From a checkpoint of a small mixture-of-experts model trained on Wikipedia: 297M tokens.
Below are experts of layer 9 (counted from 0) of a mixture-of-experts language model. Rows are named router (the router's row for the expert), down (a neuron's output weights, with its number) and show model dimensions 0-255. Each number is 50 + 12 x the weight over its row's rms, rounded and kept within 0 to 99.
After each expert's rows: a language model's description of what the expert responds to. This comes from a sample of Wikipedia text that the model never trained on.

# expert 38
router:50 43 31 27 63 59 72 78 31 61 38 50 56 62 39 16 61 32 53 64 61 53 44 57 71 47 40 54 49 76 55 48 17 47 55 28 56 52 42 49 30 47 66 55 47 49 41 30 55 49 38 62 54 50 47 25 28 51 61 31 45 45 53 61 67 55 53 32 54 41 44 45 56 39 30 47 57 57 57 47 49 39 36 89 50 41 61 27 33 57 57 68 41 56 51 41 48 52 59 38 68 58 53 49 44 47 47 61 47 38 64 53 70 56 26 58 65 60 40 70 51 58 45 60 51 52 44 31 68 49 32 44 52 56 51 46 51 70 28 44 69 57 26 49 58 24 78 63 52 49 59 41 50 63 44 57 54 44 48 43 43 47 46 46 50 38 53 33 47 67 40 48 73 55 48 56 54 31 50 44 57 52 60 52 60 37 62 56 58 46 37 63 52 20 56 40 55 60 43 67 50 55 62 54 58 54 43 57 53 55 25 52 44 40 56 33 34 52 54 47 79 61 52 39 60 58 61 48 63 38 41 40 40 18 57 71 46 55 58 46 39 67 56 46 37 49 56 49 56 47 33 46 60 34 26 57
down0:57 54 53 53 34 62 46 65 67 37 78 48 35 48 41 33 47 26 50 46 47 63 53 28 48 29 55 48 46 48 58 49 49 66 42 48 56 51 40 42 42 35 58 39 31 62 46 41 52 48 34 51 50 29 41 23 61 65 40 35 57 73 49 45 33 59 65 51 62 56 40 45 68 44 42 44 45 75 72 40 56 53 27 63 53 46 61 56 52 45 52 38 56 33 59 46 43 53 71 31 53 46 50 66 53 47 35 79 45 56 68 43 67 52 37 35 62 60 40 39 70 35 73 62 57 46 49 44 50 68 36 35 32 71 46 46 35 43 49 45 52 50 65 40 42 66 32 49 51 60 39 62 52 61 54 51 59 42 45 34 50 49 68 78 56 46 60 73 32 46 64 37 47 57 42 42 44 39 53 26 27 41 41 77 56 92 49 39 50 64 55 49 32 34 59 53 53 47 40 72 66 54 67 51 59 51 49 35 50 44 44 35 41 54 56 46 55 57 61 37 41 45 62 52 74 51 74 46 43 58 49 34 43 36 52 52 60 48 52 54 77 46 59 76 31 55 52 51 45 37 63 52 62 73 52 42
It responds to: List dashes, line breaks, pipes, colons and == headings in infoboxes and tables, plus field names like Website, Spouse, Coordinates.

# expert 6
router:20 60 51 23 79 61 75 76 41 97 10 58 31 50 56 52 47 43 52 56 55 54 52 53 59 45 59 44 48 62 39 59 41 49 49 39 61 42 61 48 55 55 53 54 55 72 42 49 55 44 65 70 65 41 36 44 54 66 48 65 56 48 53 62 63 58 54 50 59 47 59 54 65 64 36 59 57 73 49 39 47 42 53 66 56 50 53 48 37 65 31 47 41 44 44 65 27 36 53 43 51 50 57 40 37 53 55 62 56 35 60 55 47 46 52 57 57 36 42 58 45 38 75 44 61 39 61 22 41 43 59 18 45 52 48 26 55 62 43 53 67 45 38 61 72 30 72 49 49 51 76 21 32 56 53 54 36 38 43 50 62 45 49 48 37 46 59 27 54 59 44 50 41 34 56 52 26 36 61 43 48 39 56 51 53 52 41 73 45 47 34 84 64 43 62 39 44 49 41 52 47 43 48 56 41 33 40 37 37 64 38 63 58 33 46 59 48 40 48 33 62 65 37 58 59 50 47 52 61 56 36 42 28 40 29 63 36 47 57 44 56 62 46 50 54 58 42 42 58 50 55 60 39 48 56 44
down0:48 33 55 69 53 43 56 60 46 55 56 54 50 51 41 34 51 65 32 63 54 42 41 42 65 51 58 24 42 41 58 52 44 57 46 57 50 52 38 57 31 28 53 53 36 36 45 58 52 42 64 53 35 39 66 44 52 64 50 53 56 60 73 34 38 55 21 52 41 27 47 55 28 54 45 39 58 45 36 41 51 55 59 59 51 40 54 52 33 47 38 62 61 48 65 45 52 62 55 40 50 36 73 38 56 57 61 62 58 50 55 39 32 38 31 65 29 57 59 71 32 44 63 63 43 14 61 52 32 37 63 60 24 34 49 25 40 69 53 61 41 39 74 40 29 39 52 50 58 43 55 55 40 64 53 68 49 51 57 38 47 68 47 42 44 52 89 41 57 66 58 38 53 55 30 48 38 58 48 47 44 70 61 27 57 46 62 35 39 52 29 55 40 46 53 23 16 42 38 34 46 44 57 53 37 52 55 42 41 60 39 61 38 56 60 37 42 47 64 71 34 36 34 56 55 40 57 48 63 49 61 33 81 53 66 56 46 52 54 59 39 47 36 32 44 49 45 59 48 43 55 36 76 40 61 53
It responds to: Prepositions like of, in, at, on, for right after a noun or name, plus colons and commas in lists and tables.

# expert 0
router:39 48 44 16 66 78 55 72 52 75 33 58 58 50 39 35 45 37 43 50 39 64 56 55 52 26 35 45 41 56 42 52 34 37 50 41 80 36 74 53 39 40 45 61 59 56 39 39 39 67 49 75 41 43 51 47 14 49 59 58 60 50 37 58 68 63 66 31 47 33 50 42 56 41 39 39 63 76 48 44 59 39 57 43 64 61 43 60 20 49 34 48 44 52 42 58 50 56 45 46 60 49 46 47 45 35 51 63 52 54 36 40 63 34 25 49 58 33 47 74 32 74 47 47 61 47 48 21 47 52 33 41 34 36 51 50 39 39 36 31 57 46 50 59 58 44 53 37 23 35 64 50 47 67 47 30 57 39 61 61 61 40 38 51 43 44 49 38 48 47 52 60 39 54 33 70 36 51 48 54 61 56 75 50 49 54 38 50 60 67 62 77 42 19 46 57 35 62 57 64 35 36 67 60 51 47 51 47 40 50 35 65 63 50 48 51 51 49 58 40 47 67 40 49 52 56 58 53 75 67 48 32 57 36 61 38 33 52 46 51 61 39 45 46 40 53 44 41 49 41 54 49 52 28 39 47
down0:55 56 58 44 46 61 48 41 51 47 61 40 55 54 49 35 68 57 59 62 41 62 37 43 29 51 45 36 55 53 56 47 56 22 57 54 42 70 33 55 63 63 73 31 13 36 48 61 45 44 53 47 36 59 44 53 38 38 56 40 41 50 72 53 56 35 30 57 26 58 49 66 46 31 59 70 44 45 95 33 57 37 62 62 55 55 66 53 46 49 42 38 52 48 52 42 41 67 71 55 41 58 22 50 38 61 57 57 52 48 46 54 27 67 46 50 48 50 76 46 61 41 49 57 39 56 45 55 60 49 32 38 67 35 41 59 42 53 41 58 22 65 60 41 41 50 59 55 54 41 54 45 56 48 59 63 30 23 41 45 62 72 71 62 31 30 60 55 30 52 50 46 41 41 57 51 55 56 38 46 73 46 44 57 38 25 49 41 48 60 40 30 55 55 48 59 51 64 53 42 35 61 37 45 42 63 54 32 55 33 53 41 48 48 67 39 24 62 23 35 46 57 67 43 48 56 46 31 56 48 49 75 41 61 48 55 72 58 53 63 66 52 56 54 47 54 41 55 62 44 49 34 52 71 62 78
It responds to: Main verbs and verb stems after to, was, he or and, such as made, became, won, seek, took, found, received.

# expert 3
router:44 59 36 00 59 81 45 66 48 57 36 56 59 54 55 54 45 33 56 43 44 41 51 60 49 34 28 37 39 51 40 49 40 51 55 26 64 34 59 57 50 60 47 48 61 49 35 33 48 63 60 54 51 59 46 55 38 42 48 66 41 42 43 41 81 42 74 52 66 40 43 46 47 53 09 44 73 74 35 47 48 39 41 66 69 62 45 52 40 48 38 69 35 68 48 58 43 32 45 55 67 45 43 42 34 38 37 66 52 43 51 47 73 43 43 69 46 26 60 64 55 54 49 53 45 41 55 23 50 55 50 31 42 38 46 36 72 49 33 36 41 36 48 61 54 47 71 44 41 48 52 50 60 59 50 28 43 63 41 53 54 44 56 57 50 55 48 38 35 74 33 46 49 61 51 52 28 32 38 44 56 45 55 52 51 54 38 63 60 48 43 67 46 20 62 37 53 49 52 65 50 56 45 66 48 51 46 55 56 49 31 57 40 38 52 56 32 52 58 41 53 66 57 60 43 44 57 45 67 55 50 31 42 29 34 59 25 56 49 43 64 47 59 39 23 66 62 44 48 35 50 47 58 57 39 27
down0:48 43 38 28 59 62 42 62 49 58 46 38 55 52 66 64 35 51 71 51 50 40 48 33 36 44 44 31 47 69 57 25 40 35 63 44 70 44 58 64 51 57 23 40 69 40 55 35 48 39 47 30 59 65 33 52 52 41 33 26 44 63 25 30 33 62 38 28 71 26 55 43 39 38 63 47 39 44 48 59 32 49 58 59 61 50 54 62 43 45 60 41 61 47 36 38 56 37 52 42 51 54 56 62 32 52 49 37 28 43 63 66 58 31 39 46 46 51 46 71 45 63 39 48 42 16 66 43 60 46 41 54 46 52 60 51 46 54 57 62 58 51 66 70 53 51 37 53 45 61 60 47 37 52 57 61 47 57 54 71 63 68 36 25 50 62 54 47 33 73 31 67 55 55 48 39 42 62 30 74 48 48 46 57 36 36 58 62 56 68 61 43 46 38 55 39 36 58 53 39 20 72 34 43 38 50 47 68 85 61 70 37 51 59 58 48 46 45 59 55 57 43 43 26 48 46 45 54 49 64 56 60 53 39 49 56 55 47 52 50 45 37 55 63 61 60 24 48 52 52 54 54 48 17 53 47
It responds to: Auxiliary and main verbs after a subject, such as was, is, were, had, became, and past-tense -ed endings like auditioned, paused.

# expert 39
router:49 62 63 16 56 82 45 65 36 68 29 51 60 24 72 41 68 37 72 60 42 33 46 48 56 45 44 50 45 50 36 57 50 59 37 29 54 48 54 52 40 43 43 60 46 57 26 29 51 51 52 66 54 38 43 47 42 46 53 60 60 53 33 72 78 33 52 43 56 27 71 48 52 49 36 41 67 75 31 46 57 32 52 50 41 63 58 57 10 71 53 54 45 57 31 60 37 41 46 51 62 64 47 46 40 79 37 58 48 56 48 49 58 35 44 73 55 44 51 48 42 56 61 52 55 29 52 31 59 56 36 51 41 49 44 44 65 64 39 52 60 56 35 57 63 53 70 59 28 54 71 62 60 63 42 34 48 47 50 43 49 56 47 47 36 47 61 46 41 53 36 67 49 33 63 60 42 47 61 53 57 48 43 40 56 40 50 65 35 60 51 58 42 36 80 54 45 72 60 60 49 44 42 57 67 39 48 47 35 53 27 58 67 44 64 52 27 41 55 49 63 70 41 48 44 58 50 59 76 51 41 52 42 40 38 52 57 49 51 55 62 57 33 56 54 45 62 60 58 35 35 20 58 47 37 56
down0:53 35 49 55 29 45 53 58 48 43 52 76 52 66 37 38 66 36 45 43 70 60 52 48 37 44 49 53 53 32 42 44 46 34 37 68 35 60 59 70 53 60 49 43 62 44 39 50 53 34 44 49 66 49 64 34 41 65 53 43 52 66 61 45 31 52 49 67 41 56 46 31 42 58 51 57 60 40 71 60 53 35 58 69 43 43 37 23 42 56 67 49 52 46 58 51 68 48 77 36 41 58 50 63 47 42 39 54 63 54 47 43 57 69 46 59 48 53 56 60 69 63 53 32 46 52 45 45 54 59 49 21 30 56 42 42 36 59 43 43 50 41 54 64 55 35 44 53 53 63 46 70 50 45 72 54 45 38 45 41 63 71 63 29 45 20 61 29 53 58 49 47 25 33 24 31 30 42 49 61 56 44 48 44 34 44 65 35 44 57 62 63 72 31 59 42 43 47 33 29 71 36 36 36 40 34 53 48 66 35 42 42 33 52 68 64 61 69 67 40 39 62 47 62 48 60 58 34 42 55 23 49 57 48 74 56 53 39 64 61 71 70 57 68 25 40 60 58 43 43 35 51 56 53 53 65
It responds to: Prepositions and phrasal-verb particles after verbs or nouns, such as of, on, for, turned on, runs out, break up, plus -ing endings.

# expert 25
router:44 64 62 13 58 79 72 56 21 67 23 63 54 42 46 42 49 38 64 59 62 35 62 48 63 38 44 47 32 44 58 51 37 53 37 47 73 29 67 48 32 44 42 44 69 78 46 43 48 53 50 65 50 52 52 39 53 58 59 65 52 44 53 57 74 54 43 33 62 48 62 46 57 35 27 68 53 46 31 56 51 45 46 70 46 39 47 56 35 38 60 56 32 61 41 64 49 32 49 56 47 65 57 46 50 41 73 69 46 38 52 38 48 45 30 45 52 44 77 56 34 66 51 50 53 34 47 37 59 55 62 47 37 33 45 17 64 49 51 68 66 43 57 69 66 49 57 57 53 36 74 38 55 53 37 46 38 50 56 53 52 60 43 35 40 58 58 28 47 68 26 56 42 37 49 38 45 28 43 42 56 38 58 27 48 41 40 48 60 61 58 68 51 38 62 50 73 67 53 60 47 56 53 52 62 40 32 39 27 46 45 59 51 45 51 39 47 30 57 54 57 68 40 55 65 43 62 50 71 62 57 43 32 40 33 47 53 47 55 40 51 60 44 66 58 41 49 39 35 53 57 34 45 53 50 27
down0:59 69 32 25 61 57 33 62 63 49 56 45 61 44 66 40 64 74 43 52 44 67 37 68 37 49 33 58 68 52 60 47 55 71 48 43 47 66 37 76 44 33 55 41 48 50 81 64 62 47 44 53 53 55 71 42 54 33 50 70 37 58 54 57 49 46 36 29 53 41 54 59 49 32 54 56 36 38 47 31 45 48 42 81 38 41 44 39 60 59 69 65 59 61 47 48 53 37 49 49 47 39 66 28 39 38 56 54 68 41 58 55 48 42 41 57 43 49 59 55 50 57 29 57 43 28 33 53 46 15 25 53 57 50 53 65 72 23 73 39 56 48 44 63 53 61 38 59 48 57 35 53 49 28 40 65 48 50 32 50 48 55 71 64 68 64 46 40 55 31 44 63 28 44 33 53 32 44 41 45 48 55 45 65 64 46 51 67 49 42 55 58 53 68 57 44 56 48 70 57 56 59 69 33 51 53 35 31 73 39 55 51 46 50 37 55 65 35 60 64 54 45 54 48 45 54 35 42 61 60 46 33 53 42 35 45 18 52 58 32 53 45 27 48 75 40 66 45 43 60 49 45 46 35 50 43
It responds to: Pipe separators in wiki tables such as sports rosters and results, and month names in dates such as 26 October and 23 June.